Below are experts of layer 10 (counted from 0) of a mixture-of-experts language model. Rows are named router (the router's row for the expert), down (a neuron's output weights, with its number) and show model dimensions 80-159. Each number is 128 + 32 x the weight over its row's rms, rounded and kept within 0 to 255. Numbers have three digits each.
After each expert's rows: "raises" lists some tokens whose logits its average output raises strongly, later layers aside. This comes from a sample of Wikipedia text that the model never trained on.

# expert 1
router:154087084163150173097112097111205142180141072127165126134109060120065160155124109146093117134113155153153150174181097116100111146160154115159177180083154136151091125113113102143161156128135102086087138112072117097186106147149127139108050159
down22:134142066120204154092178189133100125113061071112136072133146100102134086191140140130093107104127098150132146097085102139125083120165146114127165090127045077119167109164133171104166138111117131134127085131157199103098171128074113116160110155
down23:114217129130136165108073122098119112141085126108148172145182182074113177132152143110144064173153139135119111087125087164116151137255160190124099144132146121127135052137122154122142154109124128081127148120203153118143142099134170174142150102
down24:154082130102072126139046205101084111122134143135156138075108103107107080192140137092136147185139099121101117100114106106157123115211126096121145150153131151107169121164096175100152103156148130117128077140126121134111167099141150133114116068
down25:117100127104151112132180187058112072103156095137159099103124110163176199143155098131109121167163094119154066124153074175105147125124053127137163128077142128178192097139091187074102123127097076138125079136126129047116116118158086130138130096
down26:122151184110150073116121086113163121126171120139096142134093154064116115122141110175136166150180117107103141068123112116147046149200151116133157092093117115090072138112140139132127152152110088165124094090113091121093155154129170088092144079
down27:134092144121120112179163099118067105135192106137122047117073139137162144179111105108109186071065133129153143140134126146084142137159090132068181182117152140114140109094125107186077152125120125138133072133081108100135083161165111079174106130
down28:129067097135126152139148131071061194134116144104151073095147153188193123202160102130106106116092112160115103120105140126115175123158084143161100123143140181162165121114159134072215092187153172074131168186126180170153143077131082095102141125
down29:143087094101125142078091089106134078118091104111126123155213174203131109140105176119153189181126171093106166090145152086142195112127121168079166071091126111115136117160072128058156161101165114084114164168096099123113100104120130159153080130
down30:092090128127131072110143100138187105107138134177103142135140082117109124114068103130146124113126125102137113073173126133099105136185101126051129189186144159132108171126124145094185136104097120093088096177104093193089132096109079108119074179
down31:137161114125026095127153166119110093143113135135075129111162092088114153080162061176135179118093081135129162079097114112076136121220070123090133118122108086104104117086162169094150085103129171143123097110154116140080133094072146166172105135
down32:082074103069131098163187162178099130055113138164147134122107109112171125144098081154120151171138132127096149107102087077091139071183121147109135074100132131098118099118165126074103089046170064141135162127105128119132170143129089162137124159
down33:079115096148168144146186124164077127151134132098120146149148177172121080160072133178115170067110193161104156133097118162168104162187172117065142136144126117150142072154130143171105073115140160082105106086095195172101117129146159121141149096
down34:179104138075137177140114089152138160125151106137157078183139146166070131157119198154130121117140165132123099170109140108142118116186117165122134109116154108071142137149095170059150124124174119139164172110080152140171093127081131142109132170
down35:134151101136113206140172073081133122135087076133083105128153138165124166170091136145123105130105092138099152132143171145142070204151156112145103109084141191105127099118176190135129174178114109156144159159118124082095145153129133073143142133
down36:165215125169126135176160103096152177152099114153220131184158134161146111108145096144110129119124080134132072120120135147138118123155124124125082130150125126163115116092108176120113124088129148135105164088127159069122086106102088114083114068
down37:113081124128157161096109161103102128123102117158079151064096128142101090113029159085066146111172121147171157145084110169074138158000101097123115135125143140161133106141166080138102141106160118158106112148108075137135102179121135205081126064
down38:105103128118120124193160143090141124166100131136173149133114142104108145100111152108105140108155159151155141131077186112183159155166118136129143185162102102077099101075163175098109132235106112111154157123152164150161150114152155119130095096
down39:131155087108111096110128130081148099182164088142155128136145138124088105154146131125158100192156101065110074121099094136151085158227113131142175137146127094146120126174143098149159110087135114162128169123155127160179118115136114163136107180
down40:127136098161103169190103068098130111095158082122167070138132073129090149113114149133140148116125123090127115119136129180059169137140084097152126133178142169124141105172102068113130111187145128129130141120080143165095154121179135115171113150
down41:105121052142144082112130123122094101148094137115139218110164147155125103174171156070088147074106167096105119118120143134182098078124153168164106164068105088134131109120116182164097080051169132139137105155134154098094076115102125106101133117
down42:130157075075071138158149116097105152154088168131119155107174112147160183153126124082112087148185124148122137152156137146074125165146139142145102180154094135129149118099132158132093156113126149130177210115159152101122129114101177170174173096
down43:095194201132127157128149150114123136155195144109148168099112144144098122086053129119079168154105113118128116146160089162134098145131094048098114077112163130133156147157095139170144142091100127129174131155141172157134110101112159110110096113
raises: " The first", " In the", " Other", " There are", " These", " They"

# expert 14
router:186128085126170143137124147131144130193049105125153131135051117131044174212118130147111145099136151152141081153132167136141110131217148104117198189141166139116147131072065123137142159066158101137126175130127137122168192139120136119119082121
down22:129116163119152134157143104137118109126183121111164139147114118166085090143116140114135117079095185135132138114112079142159089132071128163125147173139138177142118092114161119161079098172114099090171128073089117136167120134157167105098187123
down23:106150093097161101126158079161164167153110155110105147092108112165120113121158117109163137133120168134179142100202151076182116168025113091093155188130084066051141122102140154140130153153101151100116090141135123126145139090143138116104106074
down24:116131162093121128181119107141105126090070096109130106180117134130139111129191154121115144095140198149149091127125146123173117116099104199104122082108123167131105168074119115158125165182139097126139134139116181148037189074140147124139154138
down25:091183182100116120120165145095115147114180150166095142094105077113064180140177108140083101142120159166115153085144186182079087125165126120149093133123178121147094114146147139124133076150155139077077117100128215129091136153129132126150132145
down26:107129060142111120096137107113187110153166117112208151108128119120131095162115173122120156157136032128082179183145116111121180176145115151103120169130132122142160082196120119126078104137155136115074157169108083087159144140110184144119101098
down27:110046120127161106159167090080126151076110117167143151060085102165161147134137180141122143065126146149173131154074114129119164170255152141147145117123122196109156098154114080095111132069104109175137109119122130124164173138147152128054154092
down28:169121078097146116176132165085133104111169106108108187080165093099117146103164106126093065188143162102117196144146119080185172144071139106183087149123105088180078115125136116208028101113108166147127091064110090115147054171110128155138121146
down29:137143142106164118116165096186124144107110090150144088070131093152125215090105104130061157093136136098111128100092122124161123103137096098122158135157147158077180187225127096140096125079115162116123118176186196116130091179110125157135151131
down30:101143104098113126110128126123155108070116084168113140119110066207146166111115163110119133139103136167080097132146119160165091048122118100116115064166112123130087096113149188149136104187111092146140120125155119122177133110134104189147105076
down31:110127199153113122081130097167167216084161166155127107078142149105095101129161135142106094094159145111116135124154121141154114142147140097120157082107182097144059127108111137056117153146069111091099127129181113174112155098166131109113043179
down32:137146213120179076109117114044172107089162130110123167098121152149035071108097112123164158062153130140086104136175131142092147072130162135155100134155090138137159056112148111131121139122152119110097108126139106125142162121144158170145139131
down33:170102119139123137088138124103079091147129090121153120120137118133117150128105086106095181122088108144132144129085143111195122084161170150115124158119111111169110192101150107098079089174147139225179157156139234095088111120123118130068111166
down34:094110135128144083137195088097148100112167064138138122099138152163111083101129170148114153128133134124183171123078152139122137084051118164098168124122097168211112060118155075116124131140118128070164125181094119125088132148156143079148149096
down35:131152110114183141130160129128087139172106119173154152159117085130142076179080172140141138108114115135205147144127205183171083167173158129178100136190091118092137095114125113094139116117149153124134150121120160199106179162124208099166155168
down36:154097159124135087123159083165115086099198140160078079175131070138182146133139136193095170176170070141100126189139106101115140156115066132138110182147125092085115138099106166137141173120090099121123152132090158158125111119164129135032112120
down37:158159217176096130125096170133151169080136097154101133135115091150128156092163134134111116137128058134100148160175144119138113136144181159140138157143082109068153125096111076152110089082126106098048152062190157116129159165125132138086153145
down38:095136179132060107198151115079139168133136120160079099099124129135112130102214128091122147080158081090149119084117110179178115071149122128143116089103131154171156165141149150125137126127107158141092125147207102114164100090109051121148130145
down39:181190166104072153079144156063158101184123135135092140101099118162114118069124153146083070153094134171076095088098211163132136170135107148108127089121143095137123163100144129102045149162122156089165105094152130180110137148147166117124063130
down40:131129109142141141124099190189121089128089124139151136140149122119126205094124085140090123118189148177145075166152177115159135115174152117099139144131124090079175123102119097189120132117109092183131164096137107128112110144128160152163097081
down41:161119148116141158155166082096123117158144106085139177077128158126132164110180211111109146193094166132147142115140130154118126165122085127140142157094045119128133100074158097110106148176136097099088136094103067135109072164128118096153114090
down42:147136193116147181184135120097141187099158126150121121161082100101185126147131138177082172087119124136119114040072174159115181119153100107126194057139109135094145142031184148121140145129125147142108149105137117131120108110124072154120109137
down43:136098135158097099188104184052090160125088134047110143073140163136146156163137128122151135150132100140125155105149100179125101145163073105101122166118149178085175135158121130118076090118137086120140142151156191085155104118075109151062101128
raises: "1", "2", "10", "15", "18", "20"

# expert 6
router:129137124118120123143153092204169147120092090115154168101117095104122133182159160183107117140111127144112096182104126134095114104191146080176158160118154146159079066101091106139131158115145111121112150131098115108103123130180132161082091128
down22:115155158098120085062171129088133144079128126077094104103153152175162076145098142193105078099168156099147151177199194161158155151138113104140131176153148174143159131109149147144134097172094123150143127186129128103126091173115118125122103124
down23:140063115110133130092110116130160128180107115144149169134112133103168168175152126129177069069133125163168128133103128131137162118205143139116102090084107154061142162203123096176115116065077097111156097105092169098131164181107146090147142194
down24:149115157097187130128140138137095142159151128079192117168133171090141116175109188115103200113161087171184174161117127122130094108219106122137115117126092125080191166147214119181140139087120109132130078151125149144134080131137142126128104151
down25:177152138117193127155119175156103108138100143078100118112138121110121102134092116124173143075069155139139150085105120150179151158130151083098118116120146168147141104129179070070108181213136129133152151140132120148179160138147121074114073098
down26:163128117156113124134138163123158132084127081128152162141120117157134132103177107156096084156120109167121193120150165157118105097176159123169116099137134112125172087121114099084135116144086135135087164046093154105148096096156103129101171125
down27:184124075144111088122170081179135106110125077104096135113162135169128129116096125111131133110096079127129138140163105119181116115000102085108122155151078164146105138109130147170076164153137125138097126152107089125090132096114134118089109073
down28:142108150058090161178131080139163158140084151139155140130210073176150156143037067084160182149142187106140127125120137140092136196150130100119098123171137145167128083136111127121181133128120157139185102145131119131136094118133162126146094150
down29:163151114121153150177163116077135146063141185091143109147110105172159078089105163126139120124158120127121134148151137146119144139103086163100095114145130130077154093147119134169116134162153079124131101153068135175126210122104113161194115194
down30:140120109077147158088071134156131141149092130111101119159130127172168111123093147164122122104106143099047150159067185111135065137026184128176120222098111095083147165098127187173156165092110108120118154134069136171149098070141090106135115122
down31:157124153166112166103096087070138133150083174092140168141176188104120142151164183139159139113114108140164142184089133164119126118167118139179139137133149110128069110098147115167190148053138146143171123173091140094103136110071159104155132135
down32:108147155108129088194138129154152093130144125107087092092181144123142134115115134137124066139071114078089108104175120163102061136064107109111113117125214134159133093089097112094212147104116144131121124157068166105115117213133110095181122097
down33:229092107188111106090152183103109127151101178176106137118157092071153089167106086124171159069130117110045092165163157150174128102168080130176113076099146115103153190111140135173188117155147110035108132136159152165116123103139130144094119126
down34:173065113129094145087175106125085078108146100104100116152100113092132175072115119164115122122146117183120147103173111126117106090075084077137110126186120163086107076113094131183141145113117140139136113113117147103158135206178136176157105179
down35:081121148110159140113140187122182095155058118134111062172136127078138111118179165194149138148122058122135138106143084188168110136187136084079085143133175098096133137180175112128144159123157095127126098110101138098132097104157127079143191146
down36:111145184129103113099197061081085171163101077124128169160144159140100138083136099150102201155122098180120164115136158116130162128192095133128148147137158155127143097138182084127145148120091149148121169156116104204163151144145072163123103112
down37:130082192180105145125128151120105131119207104095120098135110107148079140112129099130102167116110150093182161113128083144068125115140196093176138149101089151147155080157167112121129149103195157101154076146193084092128106108129151056144134115
down38:136115105146125071128096163125105113112064148148142112098095173096142141093091070146161146141155110131131102164135148089101140109148064110153084136123128203056162096161110115134069161086093118101151154121166128098099191148131079137165097160
down39:137139116116145144139149136166151100106138152191150111099098102119160103190157052155144140203148078182105200143099145164125195118093163131132160142069142106136069088103193127149159098111155150086118149085132158095178093073149136161130107132
down40:126079137048146154116157108152100149132124139161136128100123103097163169145125086147082052052138163097101148099076150029146101181124155130110174111120139111143095128110145183109010120109074122118131163133135175149162146171136103115163137125
down41:109170143118136184095125143063119116157133154142102187103112168125119134118082125139118125106196157145137148137190130094088104083192067088075117115126153098161097145112146118133096126180105174177131117118060127119128102129119114099096181132
down42:143115142095064049144139067132136150151104134100137203158100152113125102092126114093161145120075121123126108187163114111157135150032165156086126161140047158123128164087096126143155101108153182158132127227113167136144125173089099144084184146
down43:112105103108167123073106124131129155157147109181121079144133151090164150190138068134130123113157066136109074136151115112141126140144109136111148110129129086125139114131190125115075101108188133192117155063167151112159145137129134200137090091
raises: "ially", "ox", "ily", "le", "rough", "est"

# expert 9
router:124168108112167133111132116138173123140075109137182141138067082128092137202173101145109111103123122128102096156131159137115057137167133118182134205148181133155114140097033124145109180082106106135090148135116094138103187075164132152085094152
down22:138137132150169113135123100118154076079137148135118163093131148118067113140139096124133116194138078163108156161128106098077105144162083112143112176129086159175105107068133123150180192126099076127138129146107083163188160110105155145087056081
down23:129055154104156104134103104169107124182098113108137112129121076145099099058126133119121195128139180128155091133076091119083119095172117130137121120089122153146070141114192142103097131132147168104057060157124030140192059172149094138111115142
down24:151100196147124127147182103040142127112129106123106159132165184128183068155092145112077092087141155154133132152170187141152094141086142153088113141198101150169096109101175091132154119138187107124154124159131145130109113156130148074149119137
down25:133153100124117119195159132139111192145150171125124123143170157132111136120153143072138150104090161107166120122110106154119159107100125122102113119132176090145148091141142119190139142108133098177106096146123076100077134083200113101123155181
down26:155115126180139103151134097156139133088137184115063149165160109245118168130138082101128074208159126072135103117139128116122135120099148133141098083119133197117131145082095137138134142100157164095161086172095144191182099113133101118141089120
down27:140089149074087091089150108092105122094124148147142095110076129100113092175102066189153127128190136162157121138164152111141163131084181180073120078095147161143086138100152108101096136166106143166127101161124083165172052130161086131156109108
down28:129105133084114120112115123096165143165152174111092160089105086093064076148172114091097169105200150133088148141120169145134083140209138153224110139124127124127187175135109123127124096138172193082137146112134146131183146178108169145102103120
down29:090127123101113093140049142185073140094087066115094122092147093125101106087070131051100111114138111138113094178153155139128120099144140156128089127167098142125135098096080091111133187075100140196171117102139085113123131107094133147109112125
down30:085142108122131126160153099054098134195107198139143179084119145120137137192120134114116138147126123102157126110101116158179145088166182131122090184120140158128159171088141090048145157152086120146129065129150141098119187124162165132085119136
down31:154133121121131147164149087115189122138117121129096114126166177150161145090150139148103116143140109129141104135147144110082125176108080083140111085156131134103083120128119173075190092072152163087148099156117120187205048103148095105113108134
down32:092186163116168158105108114140099089128102188139156105120081116085115131128111078093114086168067158089158144101150188110192101159144098105159120101073153116137162127097142164131120114179085137125112127104108175123166112098164162114113128128
down33:099129076101149148087166144142124122111116132134137124161159135105158057136050120136114159156163139060156165126101131176121116114145122138153125142151136128105146182214110112122151110145188189056148167144094135145108124162135104181122132088
down34:056113137090137141137146144172117135103125078136133141100159146180113189139133098163094111119111161066064115139140122140121073184110164138124107119114138154154176137128160149135113101157071175075149108168101094071134168164110117099030159181
down35:168078106136163162107158162087131133136137071066129144106200168106110156131160123087199129156147141099142148098088123115127114096120108128118177125077142119102135135140142175149110170131137146202141062113133072117138135189142163151149131166
down36:100114154132144140161098066122101154173199084125093115052176131180081117151137136125104141131111116094136105058111063123150111087093163159095033139140063144125085071050125165091142156147136175123148156155088165122227087081166094099105123081
down37:142137137098131121125181072071135091147088088140136156147125114131144140145112192162106129111152129103115127168165125113175146120081146170093114135086082141120167206160088168141175109095124126130140166153151117205126140141126118096131177180
down38:101131095090086151163178153110102081175125183155121187147139143146136084102148088105176133175121162126168152137159154141058147178145153145095125138165151080154127124166138141112072165044100084135141118118107169056098137075141095113174069109
down39:139124113166065131063113159194090198132137054096119184144116151114146086125128122160125156141185096140097114118144133153143119148076120157158098150028125096101159241101126151169120114096103121142132091087088134133140188044101134163091130140
down40:165070072100162082130136102119136127139173186134133107150101102110158090133144124205144077147121147111129168114112114089149110055163199157131118153134157105130148129114087174085101120101119176089131097137123180131096130240131145086118162146
down41:162209149177156204149163111202111151114143080171144133090113137139094117047109131132205150085088157155125071108130095146130146173100089129119097096127162140139105071132134078032094112145145103155127167184171090143134161130140180080126135109
down42:090119118121131072154115123108075119154094123110104178111138181139136130080090129195100145144207173118126110129163137141130083117121152175166169138134075184136144159128166106178124099150117149163173161182096151150146116175109124132124090147
down43:118028095159093112162152161163155141090060133107105072177098090111160106192159100128135141191086126107094123093120092118127117117087096140145142141111149111138126122101110092144186125120125136094084086085121148149124042118105091075140124110
raises: ".", "y", "i"

# expert 13
router:148121117119127111032126077183186126128117117083130142170140148102117114147151072165106135173175124146121093155180195089054091173161136118177160179125154146114056102133099103140127137159172130102133157160105090118153089146144167130151091057
down22:157086175170114143147131107064165089119206140146162184076131162120118133148143187135145106125150152116156149045016168111099159096133154116110147086090096150136124095124143085143138154208158065126137111095153128141133164167167158157177147103
down23:106113111109090124110103089103158132137136138103146110115183103128131126112144048157133142086123209174150111101150130162147181120050164077149097109143162060060112079130116125107126182118176138170129139186125109083097163090122114137113104118
down24:102103116076154153111143115062109145158130128146072134117109145205086197125171104109106137134142142121176165111119152106104140082077149148111173078103166096168130168121134075117134109101124175110158191128155077089149101102193138121135117188
down25:057117134118109115072068082077113096129129051100147110076106154072178132043143086110127129143124163058164120121091116123122158136158101126139166102161123121111124136126168116071158118108187104150112189141152106150139108140080152135122094083
down26:134170119094117133163148095133164086203121084083134148092075182094149103168103124120139081126082124145119105143135124132138208130132069169105113137120078129145152075133074088153131150123176081200063139149048159176132136139168153135184081139
down27:103139058175073156131141122096105170146101142143125111124071095078172131124147061107123068075094117124023132130104079132130104111085143167175156111111113127188138155123166144109125122120105153094080197103145092153108147171155091129133114188
down28:145153107124182089092141108091105191129149108172078124141167134177136168096113097128151170151169137113143140098149155124118132147183140092118102170131159066106141129120104166188132106098098134118123117107153118104137115119127169103083156124
down29:153109116153063150054075146121113131148121125077128158065131165050100121090111105127089104123137095145093163109079189103125096090084124162128126118116147125109181189157131099145136078143131124163097105177107180176134126159146122130103116138
down30:086155148144114122100148072124119121118132074105202070150124174111127101137152175146142111147141115143160177123109124138104119147109073191160151192112156141132167163091143150110215144122150150110107115058131106131114121121169123148175151125
down31:084096147121086092123169133123119124097109088092115111116112122173137098117154166111122125102134107175127131139112132082173112134180098105145149136097122115135107183125143152127105159074193068154064061144106108179124121112176200170103130097
down32:160160121123138092141106060118158115124119121139138057173162082171149120112161162125135127139135141080122070100157145138166114148084112038126118159109158167134182105126089124094157166126156162105143133117079133116098121141170164141136133077
down33:123181140088160136119183116128110091125134166120103177119074151145099048123125120086179158108131067086176112166112124123062178165130152120094127158215150160070141143143132085174116132103114127175148146127093142119094135137160115067138153141
down34:153111145148131130147155141144148091124082212161099133183087092140095119156113156118092075177127175138134143126137183164174094157174166133036076140108175121084115156171167154146108153069157147130169143140134106140161169143132155146128142128
down35:100166142128120082123132142145177116120151146135149104175155159165145139097195221160119143092128133118108155081128077113133110144055084132074135040167156192092149123151089079113120109109109134155133091144102133157135113088111074130131127119
down36:135120129157103131111103145109128077092120098055121209100117152150171096132136196168133134161137140138139137099179119164108157153116130128131110079114099155111059112116104172114091125178119114159099155080180126179166147117114092109058091135
down37:115139122101138104087086169105156109127193116159128158100142112105124119135105107046185097104157195123154106148124154046187090126125143118140140105148154149143182127122112135101090190122097117196154170176108154198185138136129129126165169090
down38:141126040088113204094148155084157184112136128157101130177128134107108130163059095159133114067153172116129075100109142098132082152099130092197139151134050213172118186147130119112144138112143122133082137094130115124126160154109086178149133139
down39:120113113090100126116081161144103111114164251130147142141086093114118146121131174093115124113138104147049175149102124150154086135093186103152142159064117110187077097153166068098109175172140174137073106147168161142081166110080111140140157142
down40:105147145115147150175175120084098184112131124140100050139127124137151171151110125106113165139114169108144117147082098105154141168045101151103122162080060181120152113127173164116132136142173114140132128190101147168061167104141078111112117113
down41:106077074143104091133127105133150137140112122172119086129133079098127186123136119114079085097127127125092103175113227102123066086139154205137155117145162104194155228088149115140069142115160105145120085146119114121110115107158145099171132121
down42:118121106181132091125167102112122077094140173116190082119144134119136109119110140133125091156199130110075050159193171121116103079129177114137140171169108157123146082139204172106134188106113155180138145105127168167120119130185145129147179091
down43:091181094134131117129138124113147161130102119190123107110098088067151096104118121140167148099085193106149149140056131133068141107164121152151147089145184131113082151125086132057118144169159112145105138129162165098070152120137167154138181112
raises: "son", "han", "kins", "min"

# expert 0
router:183162110158145124103125103191178178125056115073108109133082138128061136168110119153163143085130161180161091174166153110127114161151179122179160143110144172122095119131122139163130183130190059126118166110075140103154082129119166185130129084
down22:134185165120085157100107156133152146114125091148103110126111129110150114152105159087143154120103138099185120063091103165090080141165097154032106134121102174104108095096094096158087139145103137090164136100152117149138098059138109080120133138
down23:125145174099135191142130144113079090226115103110094159195128073149160160173198176139135156129116144132076126168098135115128114112160104120104169090057167058124145139106139106156103188096063132106174099180168136093148196114094073109134124114
down24:103131180161153106100094165151149175129067049134111114059139149115100105130077139094144145125134162102127091139131072098117116139106119086111110122096124160098184160091172143191066071099147116150094110098098166086136116156073064112122152183
down25:165075191103125083101102170130139099149167167156111194094175097174094115175174140082184133132136160152125135125136161127130144129074119122074096112118107095106125127167113098113110155130138134208135144168155127115111114112123132114053138148
down26:125164141142103085120143129066164090092149134118120160087083154131153065083140173151133108112122111143140186100140177144158197177198104128124178086146177067098092109170140081107126133135128113142055123126150133101069113128126155143098102066
down27:138088124133093155149151097090104144115165106093131094109192112156131203106159124108126137169107168143174142120129123159112155104084156122123137055165141145125126116112108137139071136157137109176075136132122095087092062138114151147139134110
down28:088095114033109159121088134108139159119144174111114091161118140118113124187153082087143142128143040142074104093149112116107149165135134125137151118176128170166147110110136174137137098178093127168088160111181156116090111077147121079158170096
down29:084123129119109124089080107149173093149151135156122112095106094138181141122160180116116110192135139136168121120131156172094155193212146124149130097140108101083128148078099120235109079090165098146106140139119089139066122151153127095112099138
down30:128141097088048117114199112104126143089140140054153151087104149122111071182118152148119141139116162147148166160124099164140143058125149095097120140109092141161122187135101112135134107145151167111096120105147144103090091135101122097196174126
down31:105115134129179114127103133203204106132127052166139080154203129139114139153111129107085154082127142106082176166116142130110140171092206143109117157100039103111144123139113155135135120134173150107125137112077143078071116107224121124145142102
down32:157124125176136133151189145105128196158134142125073203162127104126129135130135149156138099153089128076116166198167123145111165180063160109120158141128089148140112137127135129113138134180135184111093121167142113106067181125126123180071184137
down33:166146126100123121139142140137109146108182171124122116115132129121118182184083123130138098076163070115083120136078131122150069156169165132153098178140141132161135169145087121131187078186090125064042128118127169097091101128135125147107111144
down34:179150128149132154155097175147152104159115122139084105120145145104108078078108153147102107171062084118155120158131158067159168146117168152109076164180103140135139135178167159120143117174194083147147144162106108122146115144139097173094137142
down35:095164142105135124142088153120143161104092116167097105083145133138116088140143074121180112182085148126117125085179210142174094082092166055140165143114139098150122145160242145134101156142053181127150155122179126161156126185105114161072144127
down36:193142142035161136100125098108136093173126149136158084160130152151130143115137119087119109127157134098193160096089104126106135152206159057133103090158114133144131116143131124126143123050138105143138133111156115130142093132089149118140150114
down37:064106150085117126195226072119110102128124123117115074145107072185184068145143088105128096117146128109131141117083201141106146111088186146126074155125144184114078145084168166106186167156127172152118085129166126066146128074163139092161101162
down38:127092133123105096171135180137082098110185157145121104084147135132092173066045121095124138118096126166080102162121118137101125061155124140124135147209117149125108115129139152123155090137139074184119181165125155090103123077162142112111083152
down39:116096088151153122139195138134086074093113086187108150153144170107182121146129194122080075124113156144110177133119167137148150119170125100106124119138057138126188152073131171084151162053129186111086140107138100132099184107090133154117092080
down40:151135103134120152139151162152137154138175122145178161088143145118145083126083119127134120102088149114130151049091148085114124162130113216167174180099151098124085145121124137131183152125091050132037135192119133121128165135135147182185136142
down41:083115162134112114123108071170086144084148085074137119117129107134152138064114098158169127147123165108214176051117124108079112095179153157145184127102135123168073106122135113122098110106145139136139134090225134101129194094153154109083085119
down42:087081104071117137062164131127083121104128149098153141167184084106156142095185139130058117144109114141108121165114126139119113098123117049164138122119173175096117144157136109097081164130154141089159134171183176089147146116109124122142107110
down43:161071127156134168093131082158146192128144118173121130144178146068124114117166157113144180129127154134097093110148091109099123095161133078181118088174074081081152131145047165121137122094139131161181060076119084130102115106089129138167096144
raises: ".", "ow", "ac", "el"

# expert 4
router:148106100131146137131171093146150141154117152136139132158113142086119161228190085169133082174218188136111089130141141123137070162136160157136121145074126146162061090113137140158151138069136129083089103144113094113135128134166130122088106191
down22:099087141123105143147145101126076112096144118110124122098155071102068157155168076139108107143197171139087090100120153137152173117060112079185160088073166150120109142127144125166169124096166064145185078083157123132093092114138131151171102180
down23:108145103122095159165111100132139203120188148128081100135137159066133135143129148161104119166143150105163165158105136182119164149178162112160167133073169161136115120158123104166153133121152116179152094145068171176190159108154170120136127155
down24:146135106155115158155070124123122141114056127102147141102118104158161131148109103053079155114106139104071139142085119158100108112138159090152103115121087151121106146206117144119125123188067100156159105113162060131127184070164093080155156150
down25:099092139133069105128127118096115134090110137112167148123165118103111159140119185130140081135091114104152141100124097149143191137178104121154139080176092116108157094191165123169088109094113110164157118109097184121148145088168180135144118153
down26:151122147114159087132168157124115117095144139172090123060211102092170143183164098151132095145138158132113065090087102096141152186151038169139158149101097083086126114085134176168113102185158138128154150126082163138109141105150164095112121069
down27:106224166119159085111199112148171099112096160145092075120128109125130143165078098129145069106140085119127095150141121158100126099141165106111173167125144143163159142119108186126090108158167105131152181176082151127095164089076151170087097091
down28:154044130081112163135174128131137071116123142140103147113097093155160093136152076121157167194132097140090088134139179118146142092138134076159121151173125103094166138191157185147093053082130091106151052129086142132148158090112121098147145205
down29:145086111186136146095141115100100141103093065122181167147148121093145089076076126107129140133108091149159131134140143124157197161143149170069175152127195128180131058131111135146132082159134090115125128140118064072114092112124141142147161191
down30:060089127127161159120176128129155101129129102115149121147089175129113120138173143100128161154083116200161099160154157139165125152138134122107129126098168167185123140135103138109238173190154106115140138150077136143120072116066208156135148130
down31:101112158098129124172076166162131056188103150170114133140150123148163129096132097071132112162142142149116157154119148095104109087073021162087081139091140136117077125157138161156129132189135131181130139145102127171184114148113159123077105148
down32:120122092099050159092135136080130160147103098158088132068179137171101176136109082097140141163187126124076123159077103163050119108083115132089123104144139149136075121152135130162122118148133142131157110155103146111137157149123111130113149147
down33:133157071122155199120056155113136113128127118100119092140124114108178124168160126166124152196150156134128199110128141126165159109131140133137123100093118113125157074112117150154107121184204124177130184094086132124161161050107108107104180134
down34:185079079128129089127091091090192180120133159176147133100147181090144082100142170132126110123117150184184109131154140108125131140031090117183132128154094135171147115169077080093142144120129155108155116172152149172106107129114039125123144086
down35:107095140095115173172131102099156095106118096123094204126182149148120138152104084161092095184185140181158095046077179173149128131149181162138166115132133150112130118142128100104100137124135159160124139070108105115169155131195110158112079170
down36:118142138212111096066138139103153188102129112184118114124086073111131138049090126087142127083125141093133152165148149167074133140106095128100175133120140081113125130135181129145135117114153181083065108113135108100096119082159083172136127118
down37:114161119097136145215145113110067107106149165171131154146165137102114185136161165143131148162164154115108124148117151077096140111158144122181136136107079141139133087123101090118083064123051100226125117113150105113164067111133143183093136079
down38:044150118191099141090096129092126104127115101111174111149168184124095157127092215132154116079101179152170230169137164078095163153113168104088121117090115091160110160125144063111120130123135091121090103101137087157140125154130198140146130122
down39:188090126121121145100156140171098174134117182123109114164128132174160119138141063125133099173117136113065173164159054070112102136166134130153181162135139136117093143093138119154124075181086160113116162095108149080129176114105095075090171177
down40:168174133097078154076152144127088180124089118026106101128107102101108116154110107198114098141131079141174187103122150083132110126187068155114179099181157099135157130101105115114083150169094186121135126066089145138135150113096109146132149103
down41:119113194163070106139125111134120153103112100151133085100090095125213120165139099142111139156107119138166149091106139105179114110175164148178109141152111124189132133125171124105150094124183110129254152091147101131129133140114157094114115084
down42:091086134108106105130166136090180187124074111118153119122147155089112158123079172127125106150201093075115126125150143195141146116099071159152168105123086152124074103119097113133124185096177125178153107099131145180127152152190154136078154132
down43:169123164144081167102116059068135107138156141121128143097142123189133136114141135153124150170151141164131091126099101108139107093147143131148124083149087145098113124111062128160075110169149128144115032190195134056098059120162130116098106113
raises: "\n", ".", ","